{"num_hidden_layers": 12, "d_shared_expert": 256, "balance_bias": true, "lr_router": 0.000955, "vocab_size": 8192, "init_std_up": 0.0575, "optimizer": "soap_variant", "lr_mult_o": 1.07, "max_seq_len": 1024, "max_steps": 5149}
Below are experts of layer 5 (counted from 0) of a mixture-of-experts language model. Rows are named router (the router's row for the expert), up (a neuron's input weights, with its number), down (a neuron's output weights, with its number) and show model dimensions 0-159. Each number is 128 + 24 x the weight over its row's rms, rounded and kept within 0 to 255. Numbers have three digits each.
Before each expert's rows: a language model's description of what the expert responds to; "raises" lists some tokens whose logits its average output raises strongly, later layers aside. This comes from a sample of Wikipedia text that the model never trained on.

# expert 43
List-introducing punctuation. Colons, commas and semicolons that introduce lists or clauses, e.g. may refer to:, following divisions:, plus including.
raises: "=====", "==", "ih"
router:133125130181135145108100120132101153122102138134144114115107146148159144141106114143183123116110153122112146140090179155115132125152133137150129114156120117129118092145093087136117170164152159103102171131085079109114102141167089126134121110154101125103129086091167140149091105115121101154158146149099118136122111097134134141130174123075146057146097111176141117108163147099133107138150124100085132154140124165108146093155131098128132124101147126126113142175130127115146165127132111
up0:111100113140155142129090183123116110095108112137131178115117101097160130161149150171127198152117097163105126130117091191165111142131128120150126111139173168125142160075116089088113125125113124089107141122145129114159122106080129109120117113130183139182126148054131146104134116105094122128140092159139119121134133142130112119137129151125122154112101099119116165122105146127136122127153115123135099151113150140123131127114126160144146160108122174164096112119135117154119081142135136
down0:131153131141124130079119109122137096156125134088119146166150172112161105131148117114106130147176164096157109129130110145138157114143144159108098130078129150129131110107090134118133132076143125109121181141115122090151077119138130123140183107116083144069109142156086133123125125142103109144156107141122128145165064158151162170130121144126107081125106126137121095156153101162122169103123131112110107116110147107150087140134141132099138109126115126148119120174142173112150155153123094
up1:128131117135140120158098107147131166110121111130102121111128114157133140101147112113118101120151087108144110204175156137148108093111092117145131146107091123180115140129106102171120110087149110164155082136107139122157148118146132109148103109123101096083128156137144129146111118150098103162104109117150105128136139114161113130115101136137095108142111125130140110159129155109087123153109135152177136122129117104144101160178097072116148120114149163078106175108100149159117175119159130
down1:095156142177116134127113136164131187125159104102177114119144119153087142084084118102145163114083176134137129116133104131106116099101109080140128129148123120076095112147151107098116103139094138160162156106127160123174148097146162128125162118114124104104093158123162128116119156145143147175072150134140123115114157140120104115125142111149156108094118141136121158150120145115126161138148136190091155118124110132149134127085141141138102107144157091126110137115120156127124132109145166
up2:157136142154165132118139117116080146150150143134165172146123160126076135117115134135096139160140113132129111137125163104132104155138149163116165117125120159188109085101127119105096126117137134157132118152143092150104103137151111109077110125094128100122157115133096130118119111124131099097083145106194158134133112155172180152130094111128127081147168163135140131083098157125121105101147096136128091126104089168146111116138109153151137136147075124150109088139123128132130144106128105
down2:131146170138126109093154158166128095111150107155098132090163118110096131147135102144133143097098100117099088138084140124123101122133112138117123109117125117146119099150133151087158085162121160133152137146120099133108093123118162137111127144139166126121110113133080160128129099160136103130147158142149099138170132164141092145133115106136119161126118103167134192112068129128153123162124151111125135133139157134133125132091073145072097166162114135188137140096128126164100118101097135
up3:120177163093100125138130138129128137105128112118136095090165129107085152105135107085106129094095130123124126129128134140112133101116126164132141152146124132184163079132144092118139129120121095152097175119112181131106145127102130119121123108132120110108147166146090119127122139141123069125138123145122101074087177104073161129120097105159115094156155108130187141143157131143118096149115116127136180102136162110139125131127100124112138096129160146104123135152124134136197102148104113
down3:118129108108143122140141132107116169092149135111132131121125159144122113095119146074135179151130175110124149119112144115133163082095116099093139144151098133134134116128081130142120131132104110144118114125110133071126167122082102167081146115135107124134115177078146150093121124151140149176158121129144091102131124100099127126156093140129169122114128093140140094104166160153141113117102099178149110094085100166157167116133142145120125141184105157127153153134122156154148149112133117
up4:156152101111139120094085111126128128094146133138138142163141134125137118137122098145142156164116108167152140104155154140101135098088180129115089117122146112121141138115153152168136141152083119093148106126147136108130131146115117110129082148120137129123102123137127140163139144150166122105130072095107112141158123156134179146152169125137152115128161118074139162087130063142130141119141096145152107117109149106130115104119130124077139111109087149136110110126114146086199103157187118
down4:150140112140111133087127139148126159140129148147145160131168112151121143135125149168182131137124174131166087119119148141127082081115108144117107121140101153100115083115116149086144140112143101146092170126089117106154098127128108106128125155200127153105082132120116140109112115150102098116135137114158111095125119102128144129108129112137121178128095130153114114134147149131116118128120163121100145104151144139133157137161147079131080094064134132180113099145142126162169080115147100
up5:137098147147105142087119157072072102164125127092134102155138128126111099134130118115085126122111147156169094136119158144111111147106127131123120142148142103152158117136120145132113091142121125103104140169159143138140138158161120144142141156090125121136100111100127179106079116139115128170121126135149123102127157123128162141115107121107176078090103177108105121107097131142081138121093129175088119067089138163141114132123169134153144134126078134115121140151164139139168108148136142
down5:130148138159153109176155114074142122135150140120130156118125128123130132157113159128083130104100090127123141087119077167139135154143098123163134141098059140104113150143167131096124135090142155117099095109163131156104099139125149144139129144186136131117122117149099118149164124120083105164170183113130112093135122128130088105169194131159081154137099146164128113134112130121179140105131142098132109144108103094126130145139111150143092153120126128150146122134137101097138130120114130
up6:144116113129095111163115133133130176132071141095112143110144123078111155133113163159132169144157113126096122094120093091066151126163159129121124121144097149115148134129157130136142131133105151098130168152117091135134075119113111123103134140114141120083129129150164193137120117107127166073160109113125109104160116152099097123126122128116129167119171152130124176124154135136083182131172106107165146126149141158128118148106137142147130095109161117130124119131152092136138169155123119
down6:143143136146148125114121147111069116157116126129177128141140132167131163098134122144112137145145110128115127147134159124114077118174141138121152154122106114121100160130129112132138143127105125168135085105125156154142149091112153186120098090142131095103136149096107080162096142162114131167089148109191114098109145142102097120178131157134136115089134068124142126092161134115150122111090147100111130120094105119127160129151134134090171150123147117089103138084163135121103141111129102
up7:159163113173159122127106147133114118122122106098082104112116135088101149158121142135112170145144086170138141148141121110094077133142144148133148102118138133151134134151122122117147054120134144146139144094113126124103135151128112099109118166123109125092168164128127123102177117109161147117106120149123113095153109150093095106125153175154089127117136149122144104128154157099164127142194142110121131097147165106125152151117100110099151075136134122093119128087134123185094107110122136
down7:142173142134134118108124149136122132128105101194166114154077126124145116137122135189077129107149103150134106139109086141116136097118129087156119137144140093140107124134105115067170127118126163162153113121133119131142124153133153133108116134120135126145149127079127130117128098134159176141140110129145114131082152113122095117146118120129099152156135143117155128105099126130104170159165113111069126153127119060130086110113094083084148114166114120185111144128144161147139147144125111
up8:142166088157113096162143118109103127076155135149112128118126131158072176146144113136116111112123119112090097127117105122148108124152066165132139115141117109112110152150155147089122134147153102145131145155078132118121123142143142133147127114128094138126132124122063183141118144088136139113108122109144130178130135075151130092114157090135099133145110118145172134103090104136094095148080153132106120119137147087166099149132111122118126130142138095105151158134149103174144138076117135
down8:137123121101166119112159150164124121082123111139172133166113117094101086082127147092122156141113121138124139128128125103117131153177134132130113150097190181136127108105145100159167159124133114156139118103140126099122148125149126135155174103096155116128147130117105120115125107141137122176139140150162114131109096154132111099157126169155113131101180112094127131103118156102120107118140089160116129161101114135063133112115098095107143165099126133184119174128077140119116154119144128
up9:122145142102120144142182106147142126096183135119116137144109115127171108116129123165139121178137123112130109154087108117116101108117139151145094139140162118094139097111179119118122099156137173112154117145122119131129098127127143197161113145113126158147143126103147084105089081063113142120096090142143133142125141143147149108123125159118163097138145140159150104177106154147098120075151120134102096112106123115121128112129159124134076079136136120129148115085128096163090138115146122
down9:120138087133084122071148153119132129097155102159158152132161130134086110112158100125121128134125097050153141147146137121125136127161128137119144099120133144143104146124148130114140129176143107139133150121152102152130125110104154044112138106105111126151137117118180152157140100133132118179134115134107153090168135166118099159149138113124115156123145058124133157103133132136139128120110136130176141154150116153117121141113147160118133120078135091137091144152133117135126085166107074
up10:092077143117131143112154096110154088145145157098088126123129119134150177183142148170110153079135115122122137133138135104106133113143104105081138113125174090136165125109111100100101123140147136125164122154151138154128132147140116123132136123153146154118114098163127127152138118087089088169134145150154099087162179127162151119136150124154110198100093139151134115090111110139102137118147143100121128139147124113102112119126157134136093151127156200126109107114147136102130094149120146
down10:108112131126177133148101112107121091158116127153130154131161088138098122101169095073148126129119167145131119159104100114115111115109172148181149133125153171135123160111123098126130142122082073139107134105108167120113120190124066136104150129122132118133103179115079114125113160097125102134136178121129138164112135142150132125167101142116175116121140116170128122163130140139106145169103162108171143109107098119141147152105111137128074117100117139132124126123103129121135140109111131
up11:174163156101127113094105133152152118128141137146131099114135113127117058107131094107150106164138132116129122141128141137094102122140102157135143132135119147131088132081186095127147156123118094128097091106157140118148103170166123143067176133134123128144147109114127125147162129093129157130117095092130129137170116135125152120135116073087118114160104167108101147128127136086117057114110111112139152116098088155153110157150136147125119129154130139150158105115132177149160130146124155
down11:122158118142088155145091122140100154146152147100099116110134101122114147101156141155160078124131124142136133121135122123088117153101116121119146146168103119142072158136136114160091099114143151102137168163098092129143104162061146173143162125124150163156094118095083124121109135121119133089125184120101125158152149137097148134126155121125115104127095133110082129105159107115110134121142156148124134181124124086120109086143149139129143124168146103122154138137163159113152178099112124
up12:104107138110141096117181073109174105117148126140099173117117159122118122139081094148146151144139127155160116133122146140121154088120164136121110122127124123118081161137143133104185137114112103123126077153124118108147156108147122108130116134176147117142134120113167114157146138159142105128139119141137080082140142144209149141111118135110150139100130111172121151112108086160117136120094141129140113121114114101150117119086105103123139157119097162186106140149141129159146158163163150
down12:116118134137148157133123103157168201116150142068129092134171111135142114130141092150119123131121130113122131144109104141135107141080116087116160120142126156135111159079140126107091152121102139159153129125131163134149127107113136132122159089110141121088056132078130157089130138082114116150096139138115115146105118142103180114124135129153182078120152132147128115131097170113131136122098125127125149135164124073146191147157133110138125126124144090158158129142133151104142105139122132

# expert 30
List separators. Dashes, semicolons, pipes, commas and and separating items in infobox lists, credits, medal tables, e.g. Gold medal – first place.
raises: "ad", "inn", "alf"
router:112124115164140156120153113132109130117126120148097134106097090123155147161128089112140118134113180113109163118116138124153092146138134145141162116174102105141127089145115120129150148131104164109124106123134151126112145129150139129137111078155090131120136104101168127161111078110135145125118145102097140139094117123143141122115179122089158094133134108166107101093131134155159101146141103097163080135095154175115171110141137091089167121097120152119178152172099105114165105125102084
up0:101073121099107099092187150167144150116116138132112130135122140105094097112136122125101090158082124137118119150110141129168087112120122135128116128116125160141164144156096111100123145135134100164081138101114141127126086123127124119155122134095111156162164141087156085131098141135139136190108138121136152120118110156158134134132113146150112104114095138172155114140109169098141126130124123155115129127102095089168137167184062167134145130115114123114113121104092153146122163161114112
down0:123079124176132096153096163114147157082118124114138140106093136167095112145161118114097121112130090138149132122145146108136115112124136149107129149113141148160132130180078118132095150115114104116119149110150174111104147111125164099115103119106137128132118093104139091113118119162142114140132158129183160121091174119137126127161111176116119141124108138077194136103121189114118144129144104132136082137105104105117150107163120121092134172144121173119102146146108136136143132160109165
up1:153121127157123087148084148160120114116104136135127086120126135134142164132137117120140110105152102097111141169116143116125127162133167155155133155174135114103108123129173138107102134094118104140105158191121176124118103087169144128121105156140107134139145113125152129163084105160105130145152122119121075162134110091136146085155129137134121125112172095087157115111080076134151152158126158144101108133090090181130083167161104120125106112129148136138164137111130116115119135106122124
down1:132107090118124121130147146115148131125162105165110130124093163109161137156135136087118156119144146111132153134109162149137105075091143142115131113105182149130099127104157152122122083144116117099073123142135112142148070169163125089105118138092115133162149130126124128132143140085109157144163150132144100153110134107099125159136078125080149087120137129164122143123129134129157174181138138148154116149162143135128104131130157157075126144132113077132094138132087088130142144164152105
up2:167159129097160117145137174148118105127105157144126167128124131123156129101130139088139116141165149140153100173155127114093120152116132134104150184116165133143170134102171174138123154119160150116142104136093088123147143104125144136135154149066137167120121108104139124123134102067081153092118172092119121117144141141103125165130115143131139148158108128140107099122102097100122132066137098127140131125115088108104128132137082126143110149116102099148109149111118078165100111101109126
down2:109137139154154124129123158138105121147138135107133148119131092124160155083085118136115114150102131114092113169124096098128173100144105141154129081092109101136158182147099108169058154158092120134142129151110082158121111123079130142086146126139119121113125105157140106123134176131105129142121134137085146091175150170123143147175111100122128150139112113175150096118121125161117099133128112141120111152129127133113124096159089158159126107119142154159110126120135131134119198137138142
up3:138144064118146136122122111140115105105120115192100133118125146130122162168115126193148118128126111136096157093159094130137128110107125147157123108132116102135115158109102134169148116141135168140169109090128128167141087168147165094133160155081133104079138122101095145112111110097139143146150140158126123125169120134120108150109163113098113137183144132101111145188105156130120154188119135103160126102124103135144172119108108124145137108113143129095134105111125136133106165098147135
down3:148144165119140125138089106119055130184153143156161104145080122135122119160104134118124093094153087129150117134094179140126149129153142141127117119102162125150138155118134174114105086126107069108087125129118167161137123111126113114144152141123114170169131162108124143119137108190134160087126101129100128146106121122151115132157104151090099128085104133127093160145133130170099122152147135126100176159114134136116092156153130135154123136137137148093117106122096128132118121122095153
up4:123101088095094138172122142132095115139175082136113137144140169068094111153128135142163162120111135118131111162104144147157144095128180130136116131119093146128124110091178113121108118183150119114102156161134130118137134136107155111154138135076134172118149121124167140135136144140097118100123113097083171158154111109137105103145122090134128102120138155125114138169122149125152136093135126142113146120096132130129117101111160114164136076140146142114166142139132146111095057097096127
down4:158077129132112115140170095123116084125123115169148126128129126109067170116135152131115102160082121140173111153100089116123107093109106120147135157091161127136123140101166136114142126135155164165142140170137153192101199121105140149148129095114101139081127133143119139175129160142088110143138135109112132125146148122175110147131101142130105119098140111160112143087125106109147132099145129134123151163108141119126144125116133132113124143118117195125146167106134073143113118147140121
up5:177150123129134139166138115168136091138159172143078140119157117117097141154073143115159137099118108138133152123114128122096103107104081138128155154127103133121114120103145162140126140137116111107157095198158120137157120147118141139065092094094148126149155127181159097144116127086099117088119141141122149149140108138109139126131129109160099084153144159122142089131132132171153109091122115083127111115137137062127119168105135117154142114114137120140143102105121146161136094147126127
down5:162120123138120177139130133154142169185106087104198144144121086113139144089093134116145144103155144141096128110143121128131164107125140108128122142090128127141121185146122155101128138155120112151154122106105105096140163123134147123127109170147138128109132142120107143127118111153155143126109136153125103142136149131132071095113084149088125110158116114158122132108114081120125108083152168147144096180169080129144135110105115171129142116163130122137066144101081152128127114136150106
up6:171121101108110142145093115150130137149185088144147124117135112106098104127125155112108129121103149128136126153111221117167127136072125122121118115158152140145170123109122129163116171144114104123125146089143120128088104186128096125131112110075141117154091134129126119138106089124137120174117091161119122135107085153111150156108103110146115122160106157139141104110120116086111148117121113162109121128139117134137190120140156136156085101130129125145125175148107160139122124081156119
down6:140109128112092164134116086121138120124084125109198094080153104138113127107188139098123126097122095165137103103145116139109145116169112134115148104154081144126123120123108164130133153111170156154098160164127135136102153133155124151159117142150142126102147119126120126132132107156113142106148158099115099123078136137118074145144170179108115145118114147111125096142076076128111106111143148152145145119159126153192143124129120102137146144087123166112146140140133109116146093154104118
up7:139100125149164128141140110143118117124122147163129152109105150122075136132103112162103179086127129142120128081166105177149145115130147155122123148073130109116122107096109131094145101121140146113142131090127145144152170108096149118104112074172092134085131130127126111120120138103171108116175162184151133145110133132121070143095106119149135118108138152126141165140130110132139159093082089060146156130140136089122124122094153106156122147118126133127143124123123131147157093156132163
down7:104095153120120123088137146130136147130157114140148097111175137128130113139116135146101141146191136165131122148109130136105153104114174117088152074117148099089125155140117127167180165124149148104152124127103130106083134131159112120109144143156148111141086176086090133123116068127153100144121122144154131166110134139135122126138148092133109123126118109145137167171105126116123093072143106117103136160134134114158134146136149090108150083134140133144053145137143148085135148133118119
up8:177098085120085142110151138157089095099131080124097147146091157110138121136142153155123147105139153129133144115158179151132145113143087112145145102118120148146135153087110088122140121071128125148106114076120132144140125116130160140149145098111109107136188155120136142149132130116151111157113153121122120155138127082106164088091153149107114114102110157140103128107087139115166138145123135095176124108139126126117125153115089144126126143165149111191093148098131179126159135146112133
down8:143089105157140103125167110089121121112155161170144136108139133130105148085106112135096103141129143112158124096120107136119154111198158103138139129131168132110081110149130176113135117108119190149160135129147147141125126118150119107124080110107182088106142101129094080103145116153163146078122117127130133114138162145114092152124107176146138182101150141129119104122131151127118127107194131134150155126117092109095138120100120134131126102103151117122126099142104102103143147121173139
up9:168120153139173143140150113113116120135093080085163150086123136115099117112145135140152159118119131127204130109111170151128129103145120109120095164144148147148112146066115163171116131074123140125131110113131115070139117128101163123107149111112105131106191153114166147122145154119071084112113114136105101155144125105129148163083121113113147111098141148130128137110106108158141134160130124120153100105114149139152165152121119134125130158097130118147121164147100149109123082110142137
down9:155115094150145093094171077122097148131132122112141111152158141133131160146127135142128133120108178116120083103087137112137153096162106096089119150097141124131149128107126130147098135137138180136138101117122115168199162119134086109129078131104132138107132125160183150145106109058149122138108130172173140139109131049111127119113130138103133158131148117119170132127149139099154090134095144137145143156123122091123138135101136134136124127164167136136126162131159114136119129140121136
up10:121160110163129147139112154124157098114120064132141097146124099125152122123118141146121102127143101115136148136135097112143145120141101088107116143121142124167140142090178100154092131090102138125148171144153145087126111090141155122154122127115112115164182137097107146090103130180128113134072173138141136148112108081116154155140185127153114149134127144145092133143172108157100160125168121104124134146091117108110112145119125109149142153194105110137115109122089146137121112141136081
down10:159162168127132103059102203141107148083084113145127102132136141100131150112100115139112180132132137131098137108082132106104113145132139112129152114143151172138114093113130129143147081126120110170152110160096120102107082128129149147129155142139102135121087117149093105150132120133154149118103124111118148096152152110160158167109133105124173123124127159136139162121103128142114122159142173156142110107106142117146096121166167140086148116113153126118115125134122093122140184085107134
up11:120150154122133102130118109132115133171139167123150138146082091146087130126095130159099126140173137145133161128157122137137127130144111087124161146140137106132105162119113157136114143180119091100095127158183114079096112138137109143137126137101136094117103124137097130141119124152124107127127148132138192144115131158121073124144153158109086129077160131185080168149111127160132123127166145129127120124095177106143122094139138152145134112146112113086079071095129116132120142105146124
down11:123129123055174128142149149106123132125148067090093131114128127151132078119170160150121108161129131120160089122125104101127123131127126119146100150144132138136121129130135144194125148100103132163136124105151135134103133115090157145138153113109155131163112132111131119121100122118133147141123090069130117128117100161140135096141111110116129077142090146094143169120138123094159155150073121140150133122120113096105153071175111087156156127113157172141162111137104149159157135147121149
up12:131091128141134118094127113106130100174100098112171157173108116145098162132129147122141145109165155107104124092126106117131143178154136163109105133114183139133161112156088135101154103127161140140138119147117143152117125141140126183125107164138108122123119123130093134135153156133128103133132145136144119162167105120149109149188103146130118111124147122132148166132135158132081101115088101107123082163129109183116150083127114154109113144082090095107112148106173104133099126092091120
down12:124134100147106111167171106147175121141150116115107102190151137147173139131136132102126095112123184123112128138097092114115113120145160096111107163112120119115164154125121144135119127146124140107172128086124112086140105131120134110150091123145123113112142156090145171106099122106125135160152175118128162097147110131109096102063188122112169122142133134132119119123138124151133087091123120132113155177156078136137144167115087128145133097157120099124085131108148163134121165132115148

# expert 54
Numbers in tables. Digits of scores, statistics, vote counts and model or route numbers in tables and lists, e.g. Tokyo 23, US 264, 614.
raises: "ne", " Years", "sea"
router:137092132136162129135118134107093143167128130146099081109090159120160108118144091120148148136100091120154128101143144124122102100158113092122121142153108101144161156113128102146146091131098098113126144166145148112140181081086115105087157159146136152141100161154121138123157148134132101123113156109155118081104128124119153166103173143126099128103187173099097123119144129157124165115083090128123142144129127132082172135188132142113139150118149128150145124098139139141128110148096114
up0:125126109091126151172134106111099090134124156110078156122168126127136099127089092123137133092113134152119098119127153166133098128141144093139110158168122112132102117100120126149152150116112113127167123117122155093184129131142144074108164138122151139092156159170163138136147155114140106083114119170093180121156169136118117113093160139136093146148096125100078120106104118138168141147156107137123102157132112128107161106138130111139089129162114134112130111159073111139134110122166156
down0:128156130141123134147110113122154143072115094119124130137138145101125127133114133115193138166145113124113148131134093131165103102164113151164136089117125123141131142124146121154112066126170120163166150106134150155156124134140100122136105080127141134143094122105141105101111148150117151103151112073140106126140095170116136105123139121108173132125177105116118146146121102193122122132162135145131102127084161092165125130077110099114199118178095153098115146104117122143115160131136120
up1:180117098117131113139170129088141151095149126149132134178107140122141122124121087116094110108158151154096155135158091116138125134133166081117138161148123128149141158094148105141103166103158107118136121171153136165106158126085140075145157138147145111098089138153134120152113114149100149112123113090118081055130121113115132122180126143126135165136115164113147153083113135124137127130121115085130147163093159131131134128150119149087129118143097118101111095105138130181122119141136091
down1:114099111175112106119114116138141124162111122162111145128134129143164125152108136115092126156147139147088118112150179132161158125138125132116116116111099082085117102139132086130137129166133156157087139105141110138167134128071133100141133140125109113102108139094099148168144090098130120121118112152114139134124111102099120157116147132151137119103093130116125170091149153153105152102154080138143138121134137140123121092118148159126117118206140152160112106113118150172077078185167104
up2:107100128134146092131114104128125161082144148157164114116165182120122117136133119138144180144116166150171100133128097138131135167129124136166083132107133116099103078155155109137188135154116158120118140120109117102146137148098126138130157089147124138137130124112105094138157134135124126153107098131131115136137159137162117101092113110115155128149088105143143150086075139095133141128153126169172110125114106135123151095162137098110168118113136121162167125193174090125102101121160144
down2:099118155147158121170085112108098165113121156117124153198128145116100120112140059133089162125111177155127134164117142097100169148147138122141141103107130135106111116115144115141123122098123125120126122100146124120086162104107137165134170085123096118097075100094120143111110107137124108138133111129170131133117095120122082134121146084123183104110133149150147125148156143115098107152135160138154125126101111121153131129170129093157151148130136156160175085135083141127146136143142138
up3:142124132134150110125129151123152142134125126087141112131143133146124137063090138110059139147136130194108134083108141154107123137101103133100123144124127092110118122092130132151092132076110100112125139114136129143137139095147164116062103073128121131086179159131125131094140161124116135097168184133117136109124093173122088167141122137119124133150124141118161146114104081116133141126128121144114149147133155153143152155107110125139111171128101130114145135103178131104147129183139166
down3:118114094137138104107130172144177149089137105147079117120120133085110091163102110144117089081110097122104122132120162139131148131108126139135093147109134109148110113138155135112143113100112099136103134130074133139145091151132153134138115183168124139103149164137109083141149172110143179138122156119140143110121145134165142150141147150157109140113132125106164131077118131094106124154209167127127170104138118119141119135097134111119079102131082132113151142114137127176115112121115156
up4:109102087119099117094118151147105139169100130092098124122122081129161181128135149144117125138113099125115158139093134131179128114135116164122149106153116119122132150095131085148083113099145163086141088066152110162102122121134122094124143109149158144092125142138103128136111102102123143121128089134123160176158109112137101151173097146091102142120118101146128174158139098152119126147123094111117131117123125129134129144143177159096123143166176170109116095096147124112137158120120167
down4:171171150162095119149078143122137154108041137121140125130147113115129104153112114116132100147152086141108087146125151121139174132135125161159157143141130113144096110154152097137113147162132114087088161112127154146098145160138130100137136116116136134072147105148108137131138096102148151140137123158117102078126155119128119109106155132120151089122105126152157151116122149105131115122086106153117164114138074104101172141150143108158133171140104109113136130169118097145133145107169157
up5:109159112116129128105122103163093104154111120082107138125097142099142105115150141094144130166101096145104131106137140148163135122116129171136115108127127127143123126141079127173121144084114132122142150145121151116119088120083155096120091146118162144121121127092121083092137141112142102119201161133132152114143135132091119124105141100131123162162162153106117177124105149129107110150143095116062137174099155129125161130104172155107102148101129155170132169157108131079125139145123125
down5:151094122129129109135134130150141134112160119128140134134157157108105132163131148144103111156136098150113125112126126129163138120087087108141176159118158141068088136173126139102125132111153122127114142141113164189132175157161133140120099166133140124151125120167096110150130164127135110154083080072141103158151090070150144105145127178143167119117102087134136138106096119122072146091136120124131109103128143119123100126114090117116139122131093132091125118111149165132174138099123127
up6:098177140118143145120131164158110143113150118097113157182130136131083156150108155134139109137117133129167139142097127107112118117145148125122140104125134151180116175131109084114181153144131100147116114120114071122131119082091140117164138111129110096150098113168143147126125111147097138139087125159147090137141119131143135158124084157109126136113100143124125112097086119148141140133154127171148125104109149089154147132075129118122164149130080122119114129100151109088148179191118095
down6:155095146119129131122123101123149106146143135128120108098115127118116108074139107110105141127141087112137128100135112128121156111173128156141186160123144101134118130132150129102101100098142093135162117144132132121171131145186140133135170131080168110136131097126091106144097113120115136134167118128124151097098129163130164094132181090117087153163175117140123142097151171159123051097087137156131156115146121129142158132144146155161155122138125090128103143166128109120092117114108094
up7:142130162123120133103125175117084142156162093150130070157139164086125103146162132133136122126122124174130157113149099100119151142161093137165104135125176108126138108075150113184107121100139140126142127126114146132095104127123134140187098121140077123176141127105116132146126109158127131151152171130127081116132115078148136126122108119134131127112147154137110116147146125104079108151140129140101130140129180129110162146097129135103072143118114133139151121151128152131068101130078158
down7:121153152161102140090156128122167092124106104104164121153165169101094149151156137137133152177125097167172166113133150133141134125143108122124141114142151146150117136147117121104135137090121136145113148153140137140108145142161137100125182150138144112134087116114112101128119144152150114106051107148107139100072131084156131125147190149136111143097113119168084082109140108162110147156124135126111099129066120088138138121119122118134155125119125137140072125104099126140129116134160103
up8:165171152120149117172150154105120137121151117116101181169125156119122170136146120089155100114175142128130119096113111138138147133157116144160128103140166140117137113141153138102155115126140156157156123102098140120099144137129117174162112168126153099164079145120109135129093116089146128127111150126177132127130141089115165107148118078117115166133102114114135148130135118129091110158129127100114149137087073134157131124084105077151120135086100086119108126146127113146136107094126071
down8:084101142137109114103151116100140125145124140164139187110103125130107160117170120167157130107134065099138135125151104181100146147160102169157109112082184138156155142143148162099151095115125140141142084145086146080117101114135077132119124112115129102131138118130091135097138123173117130081145146152163129128137128137141156098145127114129109176120138136140187129112159116133130099106135183125117117105131120181118119138104131124137140144108140134112135109140129109142145113073153119
up9:116071108130125154126114082133106115123082157117085151163124086154114134113103143118132099168154127119108157146118128152108096100150173093156108114151123135166124128126123158136142101114116155144144095118108155098190138129120174130137145124117084118071103151160158150155130155090180134118112098126142135140130114150153127175163136160132113111130128119106100141137114144143133192097146104120124136118125093082093137115098144139129129138164133131100147137152090093107117147128157090
down9:143135122124133149147123108093161113078105149104105118111119106087124120098136152108117156142110123118102136148131115082118134098120138110142126101143138130107147153148126194114143142118147148170124099118145122135172120170154121132139186131089158134111111104086123097137120125089175166171138084112159113130142098127138163116142125167136121143114125084109147119168118151131105099178127125133150131153127114057129111161067106125122125154172122108144122186137129149128130090150145113
up10:113120140112138153102144145116173103153146098125160137119140090151105147151128133135109133120069170151153132120134142103143153164121064143132127128095124160102167127153124151149138145138108129171135070106174152129137112133063119143157101116128117065162124131150068109098199116121131148167142146154158123114091102124140129115129142140099103114080145140123108155134139082117128108140160102097138116125140137115126135130154129107159136133124152093155114156117124129121088128133170121
down10:137134153097130142114120162137110128128136140082111139129140130129115136117099125150112121076146116113121145116101142123105104104142125077121160107163101104184138171130106129117142123119167123160149166160127118159119138156137127090127061148131120149130097147148187121125111104140116118094115126161091137172099135149163156151106133162153103134107177117111105143121071088157138126139138133162148113113126152116152167130077141118145161148090106110104117106180126154149106145083104146
up11:148150157105103149128095177131179125155172146149100136124151132100102116151120128106164102129149164126115124168150089119125159157134082109115141143173092113155144140123145142153111112150132105165096145161106156148147117120151098137134106167131133107112128129131126115136070150151112133144125148130133113101108117097106102144153129157135098098134134127093147093145144053120133136123120119131078106149165093124168104164144133129120095110138116092076120118137087151152099116155078122
down11:126132104131179149146115139093142145130118153164151103136133148124137097112138130108112147140106156098111149148099153093202091120091144136096102174132102141107191140114138140133141151094141100110180158112159125109109144115117116143127162151120117140150110149169131131123094099145120112129130124134115127136160104150121164126126143126130120109129134122091118069135087126159156094135169094116114117132135108106138163134119142067109104132119142112163161149092147192146077124114168116
up12:114137073132166102128126145173111093132087137117143121080108114175141111163146118122114147153120139086074101133170145127120162153141145134092092138142138171132148139144136127142139123126079109067151173119098098089159132115147136116076155111118148129131147120139128122143140132148160074097136109106125109155177141123137126143065137119145124136144162158149108127126127101123148161136103116117155112121109116150099100124178117172139100134173131101121108124127119130173134113155136144
down12:116135133106119148082103105151104161147158138124146114179113168125110140150088093135119107096175113120133146144149140101139124118136099124117125098133112126101127155102095136134092112138132127137122138109102089132165109118124139136113080101121089160111128107117144107143130110154173110110099149079185110160125124163116099117125134155118130133122194147103155118118094148088117089088158107134197167142150132121162126115094081150118130137116156116129148165152125093142142158163150139